Weights of a small mixture-of-experts language model, trained from scratch on English Wikipedia.
Experts: 48 experts in each of 8 layers, 2 picks a token, a softmax router.
Below are experts of layer 2 (counted from 0) of a mixture-of-experts language model. Rows are named router (the router's row for the expert), gate (a neuron's input weights, with its number), up (a neuron's input weights, with its number) and show model dimensions 0-255. Each number is 128 + 24 x the weight over its row's rms, rounded and kept within 0 to 255. Numbers have three digits each.
After each expert's rows: a language model's description of what the expert responds to. This comes from a sample of Wikipedia text that the model never trained on.

# expert 45
router:119134117135115104127117102118135103090137114125150137128157129098079118128108136123133176111104108133140106117107133120105079120067135124130113138108153125133140119150162104145133150149103140118134141137109152123128154107158118154122156155149130103094098125126144117140055084129126134143063128110127120200129124157106127157104191079133119096103108127131130136126088142076100080110149113160125169120171129145120146061082131108102106115153143134132159131149125148130161138113102164162108142191085128112104164126120124112160126133150127128142164118133141109147145100168144130105151115156097132145172126173169099141160126114104127121137115099147171133131121151136113138047134117115101116138128154098165154105165115075153121126127114113130085118137137125159136128145127137
gate2:124125162165163098152098113133083083120173186147122117073129138162163131123071108150156150116147132115125146130097132123151114127091158086126129139142131130134166161133097092119108126068073115141149133096153087136121146139106127103109140108133129130145070097177163142123147108119120106126137109093108170075088131135145109116113129137137124156082119113166075121106122128144148100110118111149135129114139159090126153147131124120157148150078148148143149116104143114134143081110111100086120083168140136104111124124135094158089105123160140075127077144142087162164103152108134124141137125157104165135118137112110107140114106121093148141132148182131110125117115167120162100124125135111132137176135127120151141152102113146144099094096149136113119140139118156118104113122145136
up2:136133141105131127108110082135145150122161158144150103106048128147126162103093158134141132141086128131111134129106105138133107124123168094153060140151101114133152179106138104128142095131093134124087135142150099138063159157121124123102155140133111122124122112144129124134162130120150129136125105123099154120141109119170090099103151111145092133110145116165146106117106108125077109170143119159167119110112146141168121096135123127129127153136138140120146118129108104141147134098093106127112127118145087135134100166144109131143124171138109124126111161171142153208094149133119149119138122140160090138141109170091121171114136114117151190098147161169077126095072142146171128131122109101146146104145144129167079129151139152135162141122115144134136123179096117122118153102159116
Prepositions after nouns or verbs in prose, chiefly of, in, to, on, from, at, as in gates of, completed in.

# expert 35
router:094128103160152076176077114103174123131102139162172089106150117122167099129072148167102163125075092113159114099115141145122127133092159150167132155101141107131147099189133165134087146110121102130126153118106171147098130142145138143141150153112130103097110119103129083082108125089150155107128100078124126130115178143156139140190141135106167108112099111123109118105111145134117108097117130157128134119161143123110133111113150120127107083152136093128148090151119125132152132107108160145133120140117100145107175152169153123154151092100120119140119110163165099136156099143139141145133129106126139145161162159131082113169115141112095119121129141157117124092114149140134127124142148077092129130122150112128160110110117097106110106131109111139155115134164125147171135157155127
gate4:106095103160140123150112099109100152131117116132143128110149114126140138133120135119148139142132136141093083119107158142147110149170107111156120138103173057130098131168087120129181146135117174149123142146154129165093136129132143109167152120112149127122176112108114138165073110109181140131130124131182153119121127146113158163135144153164143122112152119155148164138112168117117124130116114112125128116102158129115117139126085108139102100165125142114084165086117115126174107124143138097138094178115155118138079132137134089122139104160097091167181127135099108189143101111147117110169151158140127112155133121166157151142172117113144100101132116144130125164148113095164172131131091126099147118116109134106115172108138177090160158156147103121140111110115110154141111100130135
up4:121137122137145091090115088122125168124104121143102073130119131131125149104079134123149145116146099117122115138109142153115131143100134116162168163124124124144118136118087097127142183117167168143120189148115171157092116089133127121100107108095098126123132089139111112086122149169148113129115107140136114120138121150068111122140114124130127130110156200094143147112130138136136125111128121081122169103165124143150139162123151179093117121154142121143103111125146157099144117133124157147113098137094120142156109121169113172141165095130140121122111144139142126155133129096141149135133152150133119139129170137113172131095139104198121128103144150133176132113096106145125094150126075140077148126086098128157110086149195147177120111123152106145084146102125098113106122123147097
Words in == section headings == and table headers plus ordinal suffixes, such as History, Life, career, Votes, 1st, 4th.

# expert 42
router:098122123112109087138091134117116115096180119198139121120134100087083105146105138157121121115105138111204146123093201143099106129054144136130133136102157103127150126132161157157111150117136127140147095130129133155122145133148149133145133118121143116116083162107146098127106147129150143109112112093124086140102109119164123140124125150127130106117104121148129092134109136101136126154171153148129138105128120089131153103125123087093146105135173092144133134168146111104153117132143167119062156109106114137109149131138147134156137142095125086155101115146172113150125129136075107136124092139089181151142183135139099094133149168105124098178088110174130129131111107155117116124146081138128121129116146114097133132122127100113101140113132126136138114098185125120134111149173134
gate1:171156128138107122137091147102140126135112141131096113133105095158122186164113124160086158132166146150108153103140118117125105126146133123125124118147089111116090129114109169115128060158124126143139131111139108104163098081142102126062082122098144082116100130137136108149128125160141129103149135109130128139146066105129151147125161121112126093153111104096131146142143087170124084113152125149126125123122111107087127122141097112131129093049107134169150099139137112066139122166103118165136098120122112137084125165130130153134112104172121129123106104109148129082130136143144135113144131130095123168067139114116105072099111109155138120103130103128139203122094129101144122153144120126070142152166131145123133136124116127137103111137106127114118142092151117125161105102141124
up1:124152122117126087120098164146129103130162130155168123138124161111140141134110140145110128120139144132154164127116132108130115092147131139159140161139124132081118160126083115148112128112084148170125149114156132106121121138108155130118098129112147122135094140139136168119108154184104117168172134118183128114111141085109132100130122188096143152117080137162087139146132074147098110104142107147109140127099132166088138121161107115133077146161128137110138099141157131119108102111140141179107094105138104091165145121137135147114081116148128130094153095143152159104169169144078122065165083125102113144115132085118125149108139109106137110161122110122143122138111125079117133105155107137165143140113113111121098117115093162150110110161156094138137079089104163152127106164164120
Common nouns for institutions, society, politics and roles, such as School, University, government, military, police, and suffixes -ist, -ism.

# expert 20
router:120089120155139127164089118161140140138144107152111116119117161107173101132126132116129144119114121105132109153131162169140067149090108148165125119124121133094159108134180148126120146133109142149182164107127150136131150133134126128179176123154132112095094167118130092137094110129129132104081102130124116122072125137178138132150207114126122117102085093110126155149084142108054127103118161158143125130100143084111156118100115121084094092144103091130147126140134124101152102114095142136150115154107111127102152123139133092158132112149137094169102104159151089140148115135121128161123130118128143139134124143144089148133135117131131093134117124132194158130105145122080132128130092116139145126201163116120155127164162112149125112128135100139097105106150125145145113141136158
gate0:111163095097126124132162142118111149150149101105118105148117136068110080091164101124130121156148094123170126109108153106134165147095084125174144142125143162129120132164101145144117189132089142136134167142126166122069146116146140130073151143131116153144096119125144158125122155129115140133142104145145156102141193164105149149160102109111122118108121115070089115115161101121166138071122132096152112109099153124109131143094101149137126133142101126120159104138145152152104137131138136153088127111166142147142103123172167111127154124127141084107142118154128093124157084134137108139149105125181156128132081100110144072173125132135158151133115083118117140126103101166152110124152123141118128119111125069154130087101151097112131144136118133135146093132137157139111154126114127
up0:172124096144155147152141094077145126104100093112135062100160156124162128144123145123117137135093096105121157168147117121090166165099169163146086148135155115169129101173150153143116150086127147138122127115142111099153116106157109122140127128173142129122170108101142135124090126096095131140165133135111143101147143104166135109131162121139115115134127133092147122106144133094166125079137093074113146113142111127118114131140154141143124110134106096141151091132133122144122156121150130141153123119129097095116134122150113120115146140171121133123161131100139124103061145130118141133118101125118180145077101123127107110159145127165115128151107102121148152101132151118175108144117171137101105129168133127175156109208080145109135127114154132147083125150138119175155153131080125
Forms of be and have, modals and the article a after a subject, e.g. stars are, colonists were, has been.

# expert 8
router:126106126117131121118087079076138080090107102158120107109145100092117124137128116110114143147115156104138112147101133168111102111112117146150119149105157100126145097130135169139117177133117128144104126186139196145135141096128184142152116137156132097095094127108119085087115123108112140113139140115112097128115168127161167132122121118118166094120154077157093101162108128136135082166138139128126147107138132117123127143099115083111143114113135076137138084145177102120147116094079133132122143134115133092112165155114128140147132134149144112134166093171138110144125092138143170147153097143094159145150140124161095132156131143121137114142088128133146196119111121173130139152144108102165180109135142113117122120163138081149126152130136123114082107128140104151101105114107168
gate3:110093110149120116134140093134156119129158124129113146142127195115173134114123098140155153123166104107125132153099157120116094136130142116134087121101098154115151100148153137144143147094132102137127178104097142143167105098125100140120086132128156138112088146116127109138133076080139132092117111169134197150094130082132120127139082089148108180133149082168145110119108133119113117100131114123138185140133132097123132131155112111124101117130093104112137134135121113135138160113100161132121100151144127136134114103127136153098140118151115112170091119139156186099126140137176147071125146141102141086097114127143085139116148141075117140156134134142128120175116144118138111138136159136126093135113150145102137140166156144150098120104109177133175111110082120138084095189119119
up3:126166139081135101165165130131118114153113110116141123109153110141100095185093141139149112091080137133159092149112137116083132141112110147148099105143134167155140142115144159122142142158126126077154108169125127152106082125135174164145144140134144102165120113105132139081143128118087080136120127104125091080137141122127139176135139156125147100125102141106129114119102090125100109088154167095166131131119107093124103163136145156145129131162116166157133089113104134156103126117108119139160158164111160166142129154087162125143145137092153164140144116121128112138149159101127110118148169120165182120144118130152170137162117102148144121130088131127125148082125128114114123154123116114121134133147119102155135086117116145113141078119132095148109165190148115180159104116165109
Labels and keywords in infobox and table fields, such as Written by, Location, Genus, country codes ITA, ESP, third place.

# expert 34
router:124121126136123102131098120132147129102152115125143150111137134147183095156076150114131166128106103103137130108098184117150073156130100141166142166151101088131105124160146152155150147155107128127105139156102152163094128142115128182150151144118128110130089095114142111114106133109113159115081126132095137124133108154121163136130157127095160107139111142179131086132084120053113119090141128143085141123163152156157174132130134131104111107147144107140167092155118095124137120117141183148118106108095121139102148151124167109127137151159121095133107100170115100126171098136163111152062113138123150152135165105133123093139154116090114145132118123152130151144162126135102127097141109120163152126126128124136143134129154083160112157117133109159147071116132146128162124119185143
gate0:158129124138124103111095146122154133155103140154076123106128102117116126131147143146130149111105166156133131113096141125151112157120115117145132106131098117072124137149123086105159098149093108096100101120134132095104150159140156161143112080186135105095123125138119099131134120141096137132118135128114118104083147179142123152175127128120086113165120111143119099100185122146111114118167155122105138159114194142134134123114114135163111100110110127127130119146144109156109137141121130125152157132109147136134114174133181135155111096153080129165136139133163099109116080107135132159114118144116168143117123137130146080170152087103160138102126101136147130142153136108098129103148116143129134166160136132188107155111095075117139139136139093109149197188142130117179163105156157
up0:106113131151115072164081136144111117107122150122116121098128138094140126089103112121164137133116098134127118184134138143106177148137131107137112131141155147111160187106145091157114106086117135098178172159130106116135115149170142134097169169127193120117122139144138113106103146165103132120128123113117109151107075111134104105099076138148160159153128156134111133152138118116124133131116102086107169149120135113153080152154133116134139140169100147155178110114118155106125143111120114131152122146160110130189095126108134094142115136142158103090122118131138126120138121138109124161119143122122148122099138101080165168086104136103099080138092126157135077133149100174133131143147131126128130118102105154134201114143121150122140086122145156140130128106182113088117120149128132
Single letters or short pieces ending foreign names and words, such as o in Arrigo, Edo, Museo, l in Indiaglitz.

# expert 40
router:122122127122125088149100100103135109109140120168190116157127141116140053184096123126084154105094120143161105144127159133091136107104129130138148141145111132151124110131164164131133164128096117115132174127115146130098149093151144143158138149137144105094128136099120120127095095115158172133111125120110094139063157143135167089164150111107139099137120137156135090114110134100111106159164142157133119128153133117158143112132119159138092109128105142117171078171157131091132115102130132148139108117114120138092160136150193118137142093138097096158122110155132098156146116201108142154140095097126145149125170144128094131151177107132129095120127109127105130082094175144137120113121101144132153090133147131124111152122161137124135116072112108130151117107164087149132139131128149
gate3:135139115116137144123138122167129115155090112166136127172146147133138103138152145133145079146115127155121128105082143124077143120114147131175112146111124135149141111116167128152132127171107097128093118158132146149119083101135108125106136143145121142147136138115147165099086136141165181140150117149138112120156129175124120152163085126127155108180108129132129115143091127163097145190118091116131120175141149153115154141177112152120147130094140146093110168145109143112141084129122162157132149120076146152134160143115114067116112107132105108128114146102140068086148089093127092144157098092175121107128141118127113129137130120166131149144122124090129103101160114186133117121079168144120119129181070136140145173147137133110116151132122139108094175103141128121125143126150118
up3:162172141158087137093125145091134107155164148165132081084135131124088148121170132138095153140152156096130143133157142121113112106116107136129164124160150087147153124130140107132097187139112153082132062096122129133102152132111103148145121121143107107152112125092103136121178175114124142121167154156111126090151125122149112093099153125177143144104103109133155126102138101137148124139149133127106188125146129105114084144082105091143123105131141126114097087114156103140121139164101117105089105118171160109121144132131127136141142169123175128134101114119116171182136139150113126143076114176068134126123137145119109112116137156118120104137140167131095132120093117088074134141159146140138105119100169112128127122119106165106116152132138105132119084145116125168112139149119111
The word for after verbs or nouns, plus to, not, him, them, e.g. awarded for his service, income for a household.

# expert 11
router:138099136164135105162107120102154104126172136127134130092142149128132122120129160119100148097093146114108122144131112159126130146120149152176119128129107147120149159183155133173134162156131097148177150122124168131130140151160133093144157135150149072102143111114125098129086066123136141128131093128142129148091132153167155165113145147077160116111099121136144141116101161085130135144112132142134157104117142111122174118109116108092101105125118083175120135157112128111151094124121143156124152133106081121122138119119162103147175170126150104112121097145153135153166114174090135119125096120112165152134171118188124116153115106092095085113078113138188158152143139127108128131128112130149113122140142130115137120171154106172093128084169125152133111099158090133146126142146111
gate0:136143130123110149136100144082130130133152109120123121147078148132093092133092169098103099159142138179112123139124146106105115080127146106115151136136129140093106096125099169128138126173144126118107149129145123146121120122110166142146110130141134156086169135124145122105148104123097118137126129148153132127129122118138085141153125114136129117141116123152103134145111146134156146138161101130128074186141159144128124138106140092112178117096081130098101126187139104185079158176111116138088124117178099121152091127118141101162105133104121164102171126125170072099159124099134110130081158112155110127092106137144125145108117150126129141094146097126097075114133127137145142110105167094143105118130114114116111114110137108159097119166137120127174128054132146108103102068108144
up0:148068091159165077138135109113168127150109128072117091144154128130136120111107106160159107130137082147107133110136137136128144144118145152183135108093121137103136116117178113098116150113142134145162158116114126121106171135086138167154088136119102113165112116131124138166104129125136136135128101125104121121109142140119132158102124086144110119121129089116133106113108128111152121129104134126136172131122121108118109094132108163120161156185186108169110119147151126100132072103141144083151130120098105125137128115154147168141127119123156131161095099135118157146145103166141159154155066119138131119167121131108109126138135099116164136127109149120150172162082137117149131162100057163146113157147113126088124134127133124119056114100121192090112130157122126125113149134144110
Articles, possessive pronouns and 's that begin a noun phrase, usually after prepositions, such as the, his, its, a.